config.toml
n_experts = 64
d_expert = 112
router_score = "sigmoid"
routed_scale = 1.5
norm_place = "pre"
norm_eps = 1e-05
init_std_up = 0.023
beta1 = 0.95
batch_tokens = 32768
doc_mask = true
Below are experts of layer 9 (counted from 0) of a mixture-of-experts language model. Rows are named router (the router's row for the expert), gate (a neuron's input weights, with its number), up (a neuron's input weights, with its number) and show model dimensions 0-191. Each number is 128 + 32 x the weight over its row's rms, rounded and kept within 0 to 255. Numbers have three digits each.
After each expert's rows: "gets" lists some tokens that make up at least twice as much of what it gets as of all text. This comes from a sample of Wikipedia text that the model never trained on. Tokens count by the router's weight.

# expert 32
router:138114131145116091106138160161153117143230107136156094087150113125098135085153147144097126075153115101138112141158125110199111095090133153095113173114116156088143153128059112049167114142148103117149131154127118100143104141132105136159126081109117129103127181115157132111151156092155156139137137200118162099100089151176135109109162098070157133123116170120036134141167063111134142093116096114081167142087118197078109142068182098123111099112143175141133151157136129072112100137076095073140062112173101055129105072168118108159151183085082079160115148083163138112096125120142204123
gate0:145114119180169144146137128076154114089136115144128121104128161114139107148170144147099165115104159177169216142121108141104100133142135138132098160073126134140144137134133149143117135125156103139110081143142128096139138179113145112112150103116110087155147163074165137093148167150154185164130154124127125084120109057141121160136170156128163073170181100144099056126121117107066091112114122143153212155105125085124090084103161088149116124113161135120102220150056160105155121115100092101179097241163083124178060105139088145122127129094154085199153159049084092106122165142109089108
up0:121139138081093119114124137159091130172108148141118151152129095134122137123093112102145090144139093062097028123116146109155154117120113103134171085183141114113116130120114104112139120128103154106136169108129140151116124075155115154143121144142130180103104106175088138175107076112108074070131111139141129158126133197126146107111106095129099187082071152109165197136130134144192177158139133115084063109150124176138155186155092170099150133129102114140152041119203111158116136160140159150090166015095174117079191147115165114135127131161109178066112107200173180145114098114156171135
gate1:159130129075158140147119167176100136141125166153097100129166116159131112126099112123133131135159145114166043110086146120123152134178128103114105085135142093135172120120173112157143152072150111196135141205079146120109123142139117067138145143169092099111063128124092114110102104136139151116084142125115156103103117174145153031145151130146198107145072121145101175104097153054104143121126158071078161138135095145064170092177219109124130131184105095124116066120140144173108117094106134160063173128095148114116137049183108099153124139124191135118135161172155142125129094177083186134
up1:144116130073156154116118177177101134144128172152111093116155119157139108118084114122132143145137137111159030108088141135117154135175118121112105085149148106146159129102167111147138132085139110187137138212070135092114121154129133066136155144156087106121062132107103121105100105141124145117085148120120151109092112163136160040164146136153197113150084119151095164092083142034102149124128157086091166127126101148071166064177220115131124136181117097129100074115147140176102126102111132165051176138104128114124131046191115083149143132120186145128135149179149150131129086160088167121
gets: " |", ";", "==", "|", "-", ":"

# expert 39
router:103105098114131110112174089167188135141205121146127140182172150178119145113124084165100134171119084124136088112143116109127147073121124135103126120114111160148096138169072101112116118117146101104176111152153080119093140226173107164097100141170130138123100143207149088123109156078133143159105155127120138148112158148123091172103122220074161127066124109172076117179144107147199115154184153139097110121086122123088135146063156151115135135120197124127154120148145089135057069137177120154141069085158109121159088081155090071152124143118120125113144105114134221144083118082140143121
gate0:076117134139120168174167105161045108088183108187116032100156153153182150113155173144112124143173131093105187130097079104099151085143122140157105137153161165080110149166163139144099126158171161136067098078130155072110137146114155136096105119139187084149146058133113131134165122138105139098155135089133097154138213136179128170110187181122122104123110092169148135091088161128106161112177139117123131167087131091105145101133190142082125171102102153110092150119152115158073160160147108170103103117130106138160187158129112052109147104109130083094194168082139135134146111076121133130
up0:111129135137086170169184109184069096093169155175119051111159145118174103145156160189091167183133102113124130130100089111080126028152142136154116098137151144122135148158131157112128125134151147133063112065163162071115132155085171121084129133117187096163116088133114125161143121109126145090164132073158117145140210136168158154120172206095112109149132116140158112097087141126098163103155163093105148120073124085095131103121200125067157177082116129122106131109137132150083136160145118112105083134143138120178157141188145064137132105116169091087192134121149140110159095051146153134
gate1:097141190142141100169101116112154084132190113120120099182133114097137113142123108225087200126108095159139159124063157142142093076133090077156134129095088113078122079134090110093106171174123099121132145122123141117143171153158130122124115095092077088134179201167150113085081142105106137111138152190191132159103121119152118180203119139105156143110152205129117119086147161148125127097132137196179096132083133168168101058086143087115115130186196140097116143113105118088129150123165112107174154089147097099128102090130105095107107127095133114146169183106121126112080113145202121098
up1:148125083117110154109133140141096184129062126144137159081123144150118137116121136025187049125147157104139119141187084121123152196140161181105129126150165141170119177118176131148146082080150163138125106139131116150109096114100121138113147159148172169132062059095098150187163114152144107143112103078072119108145134149115133073040137114129119117140102063115153134169119102103138136151121128046069168123190118098091144204174104174127141125067082125156136113135153132152110104134086135156075109171119149146140153182129154162149141126174115153111099068153122151144164141111051133150
gets: " d", " r", " l", " s", " re", " f"

# expert 62
router:119126148116113054100115115128096177141108119120130112158121120132111099077138176111199129116205174083119094115133140081079111123129129196120140169106107143088121161090078117110144140139136055108119102179125098099159101176149111148145096125164073171116137141118086166116123141100159152138088103150107188131100125102175147137101159096071148157032171113125080202156179139091086161110131147134117067137138104143094107165111165094165185082083148106156149157125081140126078073136152158115140160092186175149142131144127091124141151149130120178156187123103171154135084130076131209136
gate0:160117140133165109100095133129070095095105143125100174141140149137174089155166226124140106134126131159171087104140107118062127115100138146096104163133147145188163134096090171175089091132138138121100148148120115103049122149130164088093060112096071160141160151157131162080115125161127113155088147084118152149109114140170145110144096106057142215109124072093125114100095087084127143137124141157126131154082181119107144146096213116121112188062170134077161203101132134120140114047132137145140120189144122157125122154126083091110126121104141141118145131178173138065157174105073120159
up0:184138142130155086122092140151081107100090130114091167151151148143154092153171236114115106125150093174195075080164096113048140112105121125102111151126148158181179132096103174136105106131150156104090170146124105120051136158126142103105073099102096140166165148143131160105097133169142132164060146073115146136115094118165144152143100081080164211116156060100105133111097104099141140123111167161102113154092166121093141141109177089115122163067181125083146212110114151092100098088135153137142105172169151163118145133115087092120151118106141148119151152187169138077115158111100140163
gate1:145142141160118062147123129136135156102071163145081147112128131150140135098167121167125127095179160094114108095118124119116166165167127113120112199194134102082154144139081135160118123144112097116156124115133144091102091119155120119128091156102098143152139092075048117107117205125104156064117130127144096138116111107152121146091145157150078170148141081146145139109105127044071125091112124128126129152113107098184082139143146148073181129097106097148110117083129194118152045121166105070135174153166124146148084161098029128101132142144053099178140087080168102212078113122149095167
up1:150079132189079110120103090123085064155181118144137126066077118159101084136078101101133143142090119207135187150110157110191102076096127138083156075093170151128129110131176072138110089131117132181134102151124116163164085139126140108087148062153170164092119152136191131153117095126071136150167126107079149120170156115130115112158108117133111131135139121085118101163169157171204123194145156131143185100098195082121145147134083105143105164113205136108167110139138093159119180101056196158145150137127155117124149112121125118160162108155139135109149139149115088116190112139082150072
gets: "an", "ar", "i", "u", "in", "al"

# expert 38
router:110149122181176069157139154137165144170170125142140185114160174129131148117143094127142079120128179074069130099134169122130134103140128124076127126154087151100096161105077095070147125159113132148118183125150070111105151148130070131078150134109108200045184102112113156126135139071190140116121130110118127138137163187127136182117130141107189144066174147144045194195123115092110145138132078135104098150125172174086092119113115118128136088087101155119105121133103118129104092092066162064106089102150114113126132102203100080176128114116124095105104130121163152101094060121075113124
gate0:107187152179104131101153137113104120112106187146122153123148163118154081164118131148077067093174154113121119123121110071081075124083073148072119100096121102069097075096097118137112138187132121141106179099141131198099161125108095141147056153143168171145158191180138141090111106165113130126057141107128139122140135093142114164115154092082153133089193112144140195129061148088112080131163101170138119107154090093138156140146109183238098112087128157086115101158124132126139133097105154122102054104147136114087084143111123122112107055125152134073151126074129165118126120131120078130
up0:124192161176114121099144148125111123119097198171117144129148163111127081144121129136091063105201159113124112122136122082087088130096087142093132105081118112060107065088093098140130116187115121164109179094129133182104153115100122149148071155138170191141157190188136134102110094134117120113079149112141128116170130107151136170123158098091146143085163111128130197115056162095108083134139094145146107097141093106134139126145096174229108099076138167085116110162103149128129120082112144115101043084147138122104074176116099123100104042120160134083151150090142191133125124120110086127
gate1:171102117121158103127105161118097144113154135183167156133149134098142133114115096154164098102154160078085140050135150064082066090151065170090132138127145099105067102088129103095059088090114135194153119097071112133139148169097053121096087080097163079114112166108118125086178111089160176148071169100181071144153128147107087086091111126147136147101177166130103129136103115122133060102115108150117081099085138114150103120097115156140092142139153159117150086121096142155175135137101121118142098152101178225133172113212169140151139102156065126116152139114148145133090134132142111129
up1:188092120121131116116111182146121156143186105169149147110128152110178176140105104129167140093166151092111141069108139089083104085083049156140121152097120052104094086093091081094072099079087154194134141096099072161123139145115047086118102101082135111083122170113113163112161114086128154143067187122220079117158155140116088090111101134165131175095175159103145140150076138113110091115123140131103061109100144108144091166105122146150114115121145119139124084124099130111165129128083121126093113164082168180133174101164150139174169101155091138113145147101158122144067174146157130152
gets: " ", " 0", " 1", " 2", " —", " 3"

# expert 26
router:153106111117167050083201170138150121100174146149173080136160140141090084080128129161116144075150144135137103132111058134117142088137128125107128177097129155145107101141136096137162120110129117159135160148125086122116160134153117156100091101171076101085146125159137196109103141087185179133082147111135136162124109173113109166105142158059219150133144170131119223133192135112139144083156129067147110162143156118108106123126113094068199076124160136150122156108114091082120089103121117101195088109120158093159116111131144078176131150097102078186097118139139159125140152145167206073
gate0:154153099122112161147143189120126102120116129118104143121152133104174126122123149140097132096079194139064145143103110193145118126152141134172117083145089085124182153164202148137104104176058119114132122131214103192102154134132125108170083122162100163083134086131089127134137058075102144105108065135175089101025147103119131087155146102140127170131119111118085093105144038163110196122107100109143197103082141127157116101184112168110148078112081089125146174088139157077107123100098146136158152088132142106129154162128162121133178086148108121145135114154129105090093118141181109082
up0:111106154109148107109090080129164141155135149160122136086093116155095138170131090095145131130164060114181095139152162078106135161120121099079126161080184175149085087095065126135179139064183128158148162103066158091144091110126138126086142141144162132167118169131149132120082213158139084160124182144105173151211114148143113154104082158156125096135126116162171160132115185126197077124165155175097064154146109090084145171096128091155115165132168151118136089162093126144122127154159079129135100159126104164129118097128096138123042168154174141070124126098096129160185125119091145166
gate1:166109097125076149161114158132062100094118167084219095121167120131086158065110143190139121139152041130094105159143174134133077108147120184131141164112136216136209102112076153133161129180148121119141065147111088115065148049139122137139125150139117129174123133119083139107065119162130106151139057130141102145143137168131074170145166131106109141129140097031176114127127158134109188141139078137130132150129084162147091127123097129163178117131154116127141103134120132139113158118099152126163140121101111209127128108103136086127162136100078122121202067162113156126119126130119070133
up1:098129154090166090116152129110181159161134093142048146144077130114156108185137128074127130114128210112159136079147084127137173143108131093120104130158115010127048174124148096153084123083115129142129173108152185148171110191119143110125129124112150119098113126152168125154166131099112154122128160142104147108127129096121173053108093155150141120110101174207050139132151098140126060154103199112113143098121175076133163131114181108095084124125088148108087149123121099109157091150141105119076118128159165081131113146143109194144095096109168132135056177099133125161151126106144184133
gets: " and", "ic", "ical", "ian", "al", "ial"

# expert 5
router:142106156137120106104160164123162163167159160099156125095152162136134164116176169144157102135152169123084072146158184068092153155184119116103116149111066117086121135116117099116164156088139112212158167198158173086078122179111115177087171095113121187076136157167073147096117162077186171062124142133105137147123172141123109168143150119080155084044170181127075163182162127087136123122141088118070127172091127146092136129125144120134111104099160140127159133167111160110140090094106125120119138134153139071185107117178081122142132165118120097136111060102175093140134081095140133142
gate0:063159116107127123145133170161125139060097118076144101111128124127173125187130144137161126205111102178156154126147081133153056154099122125145124161172103092142124077086105131152193149095139129165139133113109118119110141168104145115148128187109067112064124110108115156157146102133135127125105144122126081137056100074127134121102184079100124115206162167200115110148215105172166175108113123139097174142077112173083088075131153106115092068106129149104129090093089107147117088118104073081124118186141099160185160173145118142142083146176109111092103164081147146181134142101120147102
up0:189125159151156149095126083073110117175174146184124157157154132101102132070161113124082133067155127095125094131096150141098179118149114130102103114079135150129141171167163133094077103166109122087128101121120164160126132102152111134107117078151177145186138153136150116103107145118121110151157115127119172100192155151115106126162079162178143184050116079066120148088027138112073054125141125121175108119201150076146167156142099159165156179134138123162127197180175164118138152139160170157147154050121176097094128091125132105126183111088154166153146104156095124106118114137144119139
gate1:181110155110114175116089094132125130144172096131208175122142105106101138115113086151119126141140154159092092114117111106158083158113145157131198138074121147099123150076120139166189157047097126130157148167167221110114127153129133073127183146136158150074128185191085133157159136078172161143074121087091148109151130111121141155123172079102142117121150073109122129144103081113127138126088185163068135035148134114134121078152106182090160085163124119126144153104152153132108155069138117151110154165132141192156135185141116120132155167109075133061126169091185149114123151112176140146
up1:177111162107122191106074096132122129127156116137194180108137125112103150116123099152129123154153159165105087114128126101167062151096140152121172135080099143101137138068111107169182160041094113137165157173167219113138135160124123085150189152149176152081139180194083133145144132085158173152089131094094147115152139110111143137122172097102123110119130065117117133125131114114127139131096201167044126044154147122120121074129106167095170089145117103129152165094140157145104172082146126148128153176131137169149116177137109111140140181125089125060131167100203157110123124112186144150
gets: "1", "0", " 0", "2", "3", ")"

# expert 19
router:119120090145176111140135143191154116207167144125186136125199188127117092080100120127114113114103149161144104175152147117177130065167129133105135157115122102170142111185143117096172122094133125105172144147159132175115089172112144118124125107164114151133166101163143153071146087134164145079125142122140111167130147121170102146066131212105176165088173135128153078163169063136180136103159074123103100145126101143090075161129197113104146078157167132105168130145157137102079134157089110106114031132173121182089137171137085134132088152117070105132126064079166124092121157088133123111
gate0:111146116124103128128117088153127158125183083086131138183169185140091106174157087090111138116114110101095150133135128144176134114113107132077080100182113134088117125112166113170195116081188126122203128125115115144133078171117150137119145134198097066111083077143093129104139190135168121100136149142133136143134142095188122165112181149143106078153130091154129091103135144081166164128143114060111143043185152140141152182131163140075187069090106130098078120098107080131133148171138116130100158099080107188079125124124116136138157099150056128195146123205152168096132139087138127105
up0:111070134127144096151137160171120093124136169153106140095110097123144152111119137115135136131157109134182116121108111129035121141144151140198173110094174116127116129140095128139073166210091148116063140142102109121163191081114087143111071141103128146160168200114139145171160091102072173168120067136111137108122143190098138117152089124078152140104128147121107129140100143178138101117111139168105085154101124126089114067129110136154019194177130132135131133142163144136144111064116131117135098133164151104150179159105141141090151167118200116046120144027115110174126133187110114137
gate1:181090055120112110119157116084124155124072155099121172127106107118106085160090077120130143149177133104128098111193162126215061171164143133099129135140101107140095114090139127074124069131134105128147161151141063124162123099083132120176202132137137143098117116152131100111142048111161096075093065110130186148104139129119168129087168128074165109113099131103104118174091065133128092088140128100148114166122100094103089178100156161062114128151137118171123117147140047095081102164111135141122134184064112193141133146123124144134109105120063158141096109079151106173185114093112140154
up1:160099050114114089134155132081128164102078143104136166121140113129105063139090075138120154117188125114138098093196178112210066185153132123107128123147132102139099104097136135071140072116130089109141140155106065150144132122069145107180221146142136135090108127147141087105128058120173081069092092116129176135100136122116164120105169130074182123102112155096111107175099070138119101095145123102134115140125077129104079197107155139066100117148145110173108118145134055091074111169083124118124123159102094206128134151116116128138108105130084137165092100089147100149187116110133144143
gets: " St", "C", "S", " st", " Sh", " W"

# expert 24
router:112112123158166138110170210113147184073148132154159107099112198149095161124140096133172127127142171107083127099159109104175116056109139122161132155159091087103065158116110133110127138091101117190157136170128156129166169166167119128116173051098168196063147142180131119094107112080146154076095081117110135164137149100165131179150123145057136105065112144138156120151176111078121188097124113098044114162097143149080063159144110136086182116160169164122148146168157115066118110104148120146149121120171127115133097121152075095126124119122096100117184138121183134103132136087103148099
gate0:120067132154103171148088135097147179123100147184185146103124129130104194068095074097132151192088119119103128158124128134162174137147095116115090086114105151144108180067096140143148184107143091080151140110140115115133081125114139143119122080082103153104149169123151114074128133102159069067143093126189110114159144047122169149144096182121123190045092090135180140091119111116113184137109159178156114081114153167160077111168177118121155135101147136091143130154138118132087113168133115086104128090148089171149128087128158135118114145076107123128161142124168192056164182085126085156
up0:115081130143109174146074118109136164113105137160189143110118131128114193074101068099127133199080144123115142166121130135152188127159081129107079088110131162135113182053123151155157181094147082071142151118142134118124096122117137125110129086088099151114146172103152130063134125103148087074146093128165122123170145063127169167126115172128117208054086072143179131064124120114115189150103167164170120073107161169159099106165165112117168150104144123082120138147149121125088108149130135079101119092151091151158143079120159126151130134073083118132160126145155181064159185108115079161
gate1:083079072078153172114157124129048125092106164149146164129108123104140171122151118044100100139105142146133150144167114114169174106127171117097150087115101097120029125109086093139107137155142139158128122136078178108165154102141085133157133131112140142096135105142152096098121086154106131086118133164082159158155208089125122101110113144148167167128085153175085161111200193105128081105138123101144110079099112068122136135160141133104102155162129145191149133162154063120152080097068144089152164193157112093148145176049114098119092108124088127137170174136141141098169106065129109101
up1:084090081102161179122166129145062134089112157156169170126101121105158177127149119057114079143096154137113157129165124123175143123115164141111157107139072094098022123108068102134123110144131147169150104124095158115148153116144074137149141123099147144082150122142177089108121105169107124091122137160099160169160197058106118089107137109150173172115083156173085149134196192121121131110140117119130093082087117072113135124159152094112104150151129124212154127156135052132139097100070134099141162194154104118137143146057106090099101106114092111147172183112145122108137102054124108092
gets: ")", "\"", ".", "\n", " =", "),"

# expert 36
router:160153170184121134103145175130139094146133190174137157160206110140129104116164168152194154164114093098108139186179092148163101140138042197106141163131091117124081118087134118079109142155119069134154084118141158105146138170109137163123095113142108158055122109130158111101119138090129142098086167125125200122130113133161089116127131139068177096058137115131100163206179163054157186132168121131054151180149113128115134127151164149141174136136152112120125165129159118061126147109074134048169101147151100153144144105163132082124179157144121134118173145109152141138110146097098121157
gate0:153142130095136125206174092116116130129120163174131128069154167126100172146132093189137130147100128097126108121139100140160142112100096128136212086108147150157125137113153166186156085159141113140136128127124123185073153130100148120135195139141135157071157153155184101069112163161158149093109113089110148142167087092179154133194158147127101101127132149190137124115156116099180174102149115140133168091151093166096210117156135200170116135078116130174046096134119142083211131088085144117145124171110065170140116123147153181194155104152137122142125149075163111145155103173130109081
up0:152132123108140130204174092107106139133125167166128126075136166123103173146133100186127127146105122094109118117133101135151121107096097123135209083115145158144134126106145161190166079155143119144122129129109112187070166151122149116124211133133132157072148152172178099078124161151156164085111114097105158150174088091172160116184151147122096100132130147191150122112153117108176178107143109138135172091144087160102222109143134197172113147081119131165058098150137153084213147097085143121128128176109066156134112118161155168200152085150136139131128142077158101151144089162123101072
gate1:088096126138099179162177165120122128124084136170155132158168140106118129123115144101108170146131108138151126157123145132172166124167104160136077125124108071079168178110083147142059090121149162130125120093117128129119080116174089095116116128159138097122072123080093071184048101177148114113102126130117181185138145113132131166070107164160155068138142203145114116145148165157132126136128125152179147093088183147114111063133103193118071122101135099106080163193077174135092145165094186042140139186195163093106110175137147132133114109175147166082122159114138153112143153147166140113
up1:070101128154107182147172182117130126133090131172163118166159124113123131114103149099116171142126095134151121168123150129161155130173099179140071128140111077105160150098100159132053086125146169137127133101100130128109095118172089099125118127138118086132055155088072087204059125164168100098108126107112184200132138122121122152086098142178168065132140194141114096150120161148126131148150113168183151095092171151133134074123107195106057101106139089113091159189072151116104114175097185050129129161187161104131080191139163136133116106169133163100113167117131138108134153138160152136
gets: ".", ").", "==", "\".", ".\"", " =="

# expert 42
router:190120098155136132140147189161124192162157118205140126093149148134142146114122084121117110095143123150158110171079161071139126091142051132159123152114126188112118134098107075121101161102159124111133162145086133081170149158126101177148142162143095089113148135165112136137180102117138138102125098080165195107102144116162088155159101204118171178076146189117145155142137153068125138137134111132104122135148116096107116122099137108078150092110103171144149123052156129054112134129128092088122123168185097144166135104140079091132118131089092121204199112092167136053127079082205125154
gate0:164112124157140138128108089096123158109166143137164194203115126077093097132188178156142135126116076090107165131101123146143109150116146035101039174089125111101094105089181111160097117144170141145106129141086093089167139175054176138122115152160078134147120100113067129125132183138114139128144160103148118140100090127115192176154132156131132140117109086127116160148136113148167161110193120188135066090108117146139155067137138119140150139133142136093115125120149186123087164089147089153129061068184089172073140156110113097139111169138124139137195175132146064080095154129122075136
up0:217087124133145118125134138093143152137171095125161192160115067064096076132200134166128183128106096078127139151105086146122132133152154048135090167132115148104102135106193094165097110157169157125125131134089130103144143175069160163107116139172094115122108070123107141098087169132135152150117141111146129113076102101126152112163151122135132140140119146102100196069139132094146152105171107155114072110110107150115156111187093124115129092139155152091096133143186191091078146068153097146158105078141072184135150147086125096172092176139146140147146144126166070075080158081082090176
gate1:168231092102104113141109060160143154117132115123141123136089143173162167145148088148127138156140145105194058093166106115122093193069087164102139175141178110095136164129161089139164177147093124133162109109151156175102128121131124088198145147145057185100146098175122070144160160115101108087158158128099181125129152135120177115127178119171107088080111093110138131130115150116115116142103152129129110123163169160172097095090111086130122116124079167150217072120128134144168123112161146111107193121199057121127134114131076146142126160122106098140114151140145110103102113134168041100
up1:086149101124107106136063171119155125118143110103101134084134143142185148121100135099115155126199115164196164125151201142116139123137131173105127153144139172107097135099058124146101122090133066142153148155107123207118080123106106142137137108084140126095196139104105183088147104122105123135111124092146167089140197111135132122111130135154148187181114116079175127110065124171166153155150144163175138137068158138108098221134146154110134121151121124123203102064118106150177104135155139132139144160166053167202176106119130113132151118192110123121153127094158114177136065161191081113
gets: ":", " |", "-", "=", ";", "|"

# expert 12
router:128164110129145064115156088113088083119109130144104099119127101138097152135171136182153136131109126142158096094125145152101136148154137194123062140114078147121138152112149102062169084073118094103086113130095134120138079182133082150096187146157123163141146130114143168119065125120114158106134112114101177139107192136114120113162161142136161165121152097176069130116143074076111101143135065118079068100123113135083085094186165128113109110081189146166118135127167121148075073107125119110153122041180063110143165087167072044131131130096157204098146088102143193116109115121152119129
gate0:168153130112199121120153170120088101091121120115170138157104164142147149098139105133148132168103188126087156106168136154193175152073106144107122142220123129117142100142111168098170176116127169126104130128072099103083125126117127093132169137138179145077190090095176131103142113088136108160100115173171178166085130087097158151154145177102095169126159158154136150118132163131137153158108097171133112150123108120120129119113136144143164173161109190131174114160134161129153177085198122159124056148149129147148179043095099140094151136099164169239138166108107116131107130193131076086
up0:183144112123179110105151153144106108092124113111178115145114163131139147107136113156135129180104182138121130095172116136198198152097123156124125139206121121106134111148106170105166167116134184111114119142051093098098122120124119084112172126126198162086188084087167119093163121094141113165097091163162165182072140089072152130137166173110102139120162143142116150102133154122140148173108085157144111167113117143110131110146142139121158139124095206135158112153160161104141165110198113143104046126161137130142187051104094124106160116097170157231107188118091127144119135179134072091
gate1:133122161168117116074140121170145173153183138155120114117108049125117123074104134111192118158100118101168153077106209147101086159154164084143100165094183135112046078124136121152128082167173086145117137098167162087118150122139122127131123190100151146142145039177172133153161119084194099141079128100137167153104164146141154114142159146177133148130129124155156170142065105134133096091149094083123128123095101131136097084096149042145115133060110138132100178138160069114102107131108182083119169131116118103116124155151131088118118089113127169130139128084129099169143168186134171058
up1:134127148161126098079146118162137163149203162142123102141083060132116133066124128123195108140089105107163132048105186133109097149165184085140118159094191132097060096123144138147130089169172084132137133086165150101124150119143128121136136192084136145154142064176179121155189105106199092127100136105122187149081153161154141130159169159155137155128126124138133163165078114114145084096150080097127134125101096134153093084069140052161134142056106150160092163142138066102085123131097190095100149105112130133118105144133126099115137117123129170141125139082125122146129156174132173039
gets: "-", "|", " |", "=", " •", "\n "

# expert 3
router:146056105085128119179139123103131134134169156098076107153187146190124134165113095099158140128146116126069140121106096105109128135158097131081125197121119111148151125111064161094186124156165043123125201147119152124144087180143143159119133129084083139137131127214153174156149075126132127116072154136103097156145123076169123150125132120068155186053115144150092099115160104109136122173119101138119136191157108128071099109135171184142118106097190130155166139126132167097103092142089083075170107111167138095105093082104083138173133131106100155136133108066151125113064079103078123156
gate0:126077116110161137099152107091070140146151132133092092189139098174108197095173146088155096107135138096086112110129106177074159145210146124099101162136111132102161141136069089151102137170086160144123172120099140147155131182088174122133125166114100151100149086179148180139087117130126054123099131149135082138137121061179102136140118102103183145108115090150119089118146123196121177138155183144076204141115123140129127105126158156129072091126117110144175116093155104097092148139124085019204087107135144162130073120087118127180174114091158109170132144121143133173116090142141092129
up0:123073123103179173114163122085106140128130117135106104169126082158101168103162118093175083133124128130115101109125104189063158128203139132090119160103131140114165104119047111131095124184102152156131195112119115163139078145109165106127118152123089145083126091159168180140081129135143047153111113166138071156132123078155093131131118096112183140091113098161114090125137108189115178144153190153081189143112117142118119106120161148126092078134102113137161147089182095095086146141131080020203093081111176167124093118091108135205168142105145129147132144115140115172113110163148113120
gate1:091169141185158141112140184120142113141084125174127119140122166145069183160104081095191133106093140104112065153140104124175091204142081119051163120103147100153116099153114134049160142143214128101090184155128076125150114216103140128084109121098116120132170078108129068106079116152134210137118160118117098129145157110085130148132105122115138166095108098129173149112097114119166110090149160155181128069150136133115086155162164213098139132085121144131080171112095193110114097132196131140120152122198115111092114151135121133127097155124120136146110132137135083088095115092137095137
up1:200081100112109144138099064106100133082148136094156118141111116137191068119143175175098149157103074120140162109152153141098178061119172123161097137156143110088169141127128091173105142106053146132162047109112171121114115073200140113149188081148144098134068167096121163136173145097163044160143110145159160167128099122127125110154160125170138070107135150110111104185107190147090127146118098094076140158125153145155170093083117096159136131182111131075153124172172090176118155107061148116081124152079125157128124078140146152106151115148131152129120103143125175141159078136145166131
gets: "b", "g", "c", "m", "p", "l"

# expert 13
router:152108085164096086140180177207117117155159164178120151119177123100169159089072155153117061106143111104089111107117114113109147148115124136142139114113073163133083094087113053103163112140139149162124120130171105164110137136105144161161143119123065117113119118181108153184091112118172131101114166130131196103130115113119126138115125129108186112082151157170089150159148076130144106114145127128101130126094150182093002084101130105146147098122114154111183140177154127132064135124131143071125115111141111106151067125145054083132180111104141064194131087141139194128059154080108125121
gate0:141114073146079109079118182132105152139128092080130149118084169113157160140103155096155108177050102152078177177121126080164050094100145131142124141143127134144037134142144102158077087126084145124094124180119102127095143130152142131129103054191126126175155122148096098140172113089176122115132111104137141155181082077145123113103165131133137159073137122134170155098125136101103125155072110107143140103121146173146105131095175152125150036146077143166128119159162139151109118117141123173115135147157125180133098101170112108119191146137041105228125059174161137139145106110107159108
up0:126151167141188101164137104126160095123144170181138106147172072155100099145150083133110122054218164105184086096134146173110213139153126118116157110112133139136194146109112139114214171132169127151145126087145146129152126127096108126129174213062128142090103156089154145117084132152088132142140159156114122105057173183109122132159065146124120103172126140120059083142137127135175142080176149163140116162117131086088143149125082099139114203104172126101145136125115119118139130142111144092119133105110128086129160155105136132148068097107201155041138186096112121098103142162120100138
gate1:125086116174123115102061133145142079117145142147110126102112104128116123145105163215128138146109106122138129094145140180127133109136133141139130119120126103156110108110162119179078117184149151121167149147137154108106133135101160156194130131103109075106115126157218184143041076142118118142102101166157182182100118090114089083148115092139151135147118150104121037114126097122098168106155126171106118130146130121156040095168059209163113127114101124121104100123185117151066184071129178119114113131209117107152114083165119114157139170194109176141182143149155123128088052133142119097
up1:142130142074142140122175134109112147132103105114121132183109121147122130137162075026124110084150162163133143177125100080132145149111124128118096136134138128090142152148121134116177149068081111119088103114080094141139130117153110136066111096157128180133139165081069099125194205134119127120144160079104072092144139159132164154098115165132106109107155088131161215133131195118156110138112144072153159117099147126125217179121181063078140127133172139132137131118084140128190082181131083134120139143064143156089147164081153148088089098106162106119087115100079121114184202146119141184
gets: " 1", " 2", " 3", " 4", " 5", " 6"

# expert 21
router:153072104143162092088171161118128157159208183119169142140216106134140124116161101150106107108174083117183089105143138141190187112155089120105157171153136134114117178132126147096130150134130096099181147152134138108086164173114144201061154123125135120155185144173166142076145094119160090101139136142099120159085106115144095131129110138091145114120186163180141179147180091122177143150134071103115098138108111134093110102151157138105127142139161109166140133168149097149095076144101123133191037127151099077125135123150053097098163125082122065209154134091146173096106145140129125102
gate0:203135132153150088138117157167141110111190118091117085096167124092148166130048100128134145150106111158132128117132126119151141123162102168114128131161117154125098177139105129149105121092061095112162148109144097166110195115131108141083118138134118100172176124159129056130071063084098078145148098164163121123109105107172162130137135155087099111148163160120158160128055083122130134131140052108054122099143080131085185106148098112088131184151157120115160086148171141135156153099146244098153070156117133123155081139163112132172155164120130090179081155066128178153138121124181095146
up0:185123115151150100152103149167126099106183126117135095132167133077142183133071131139115144159079118151108120136126124139144139125173109161131122130154141149115111150129095123133093123108105083108175153119139093172081200132129082136079115131128100118176166151136137061127059093080099086159175087154178128109123095109177149136117160153066097109138150161146136154150059089128144161143112072113061103062155081141086173120132100102069121153165155093135156092162138153160141162096131255117137056158109106116148077151172098159169138172107118117192075168091134149137131139133170112146
gate1:140152105122123176178186231129122166114119184119155113119123098153126164127095109119086141174106127121124129098136127121100141204112116112148094124160072102094112089162192095135115079069087143158118087068131062134133051185108180114128161173117127131118143116108176137151103148137143134113164128167106086153113078110119141201104121111093095108109160082095151142137136136147115121177071158098115113160108109093124135141144142156083135133133135078133148123196208124117151102131123059139100100102134059099159125155090127132135190136104149072046083126071139113142073105089174123119
up1:109114167128134096097061041130145101139133067112105145123120159094144126122163165149175111105133134146117132163134120143120113073164156152129144179092178141117141164079049155160129176187167107116133171177133203123119189080138078151136087092147111147116114152133081109082153093118131120117074119075159134101113188167163133035153140122150154149177085162146104131149114098107151127085190107162121146083138118144139129087081106119169119112118126165125108142058042129141124142125144180129151157158100183162111119102184146099116084114164078164178151141148098134103174142158068114129
gets: " M", " m", " p", "M", " f", " w"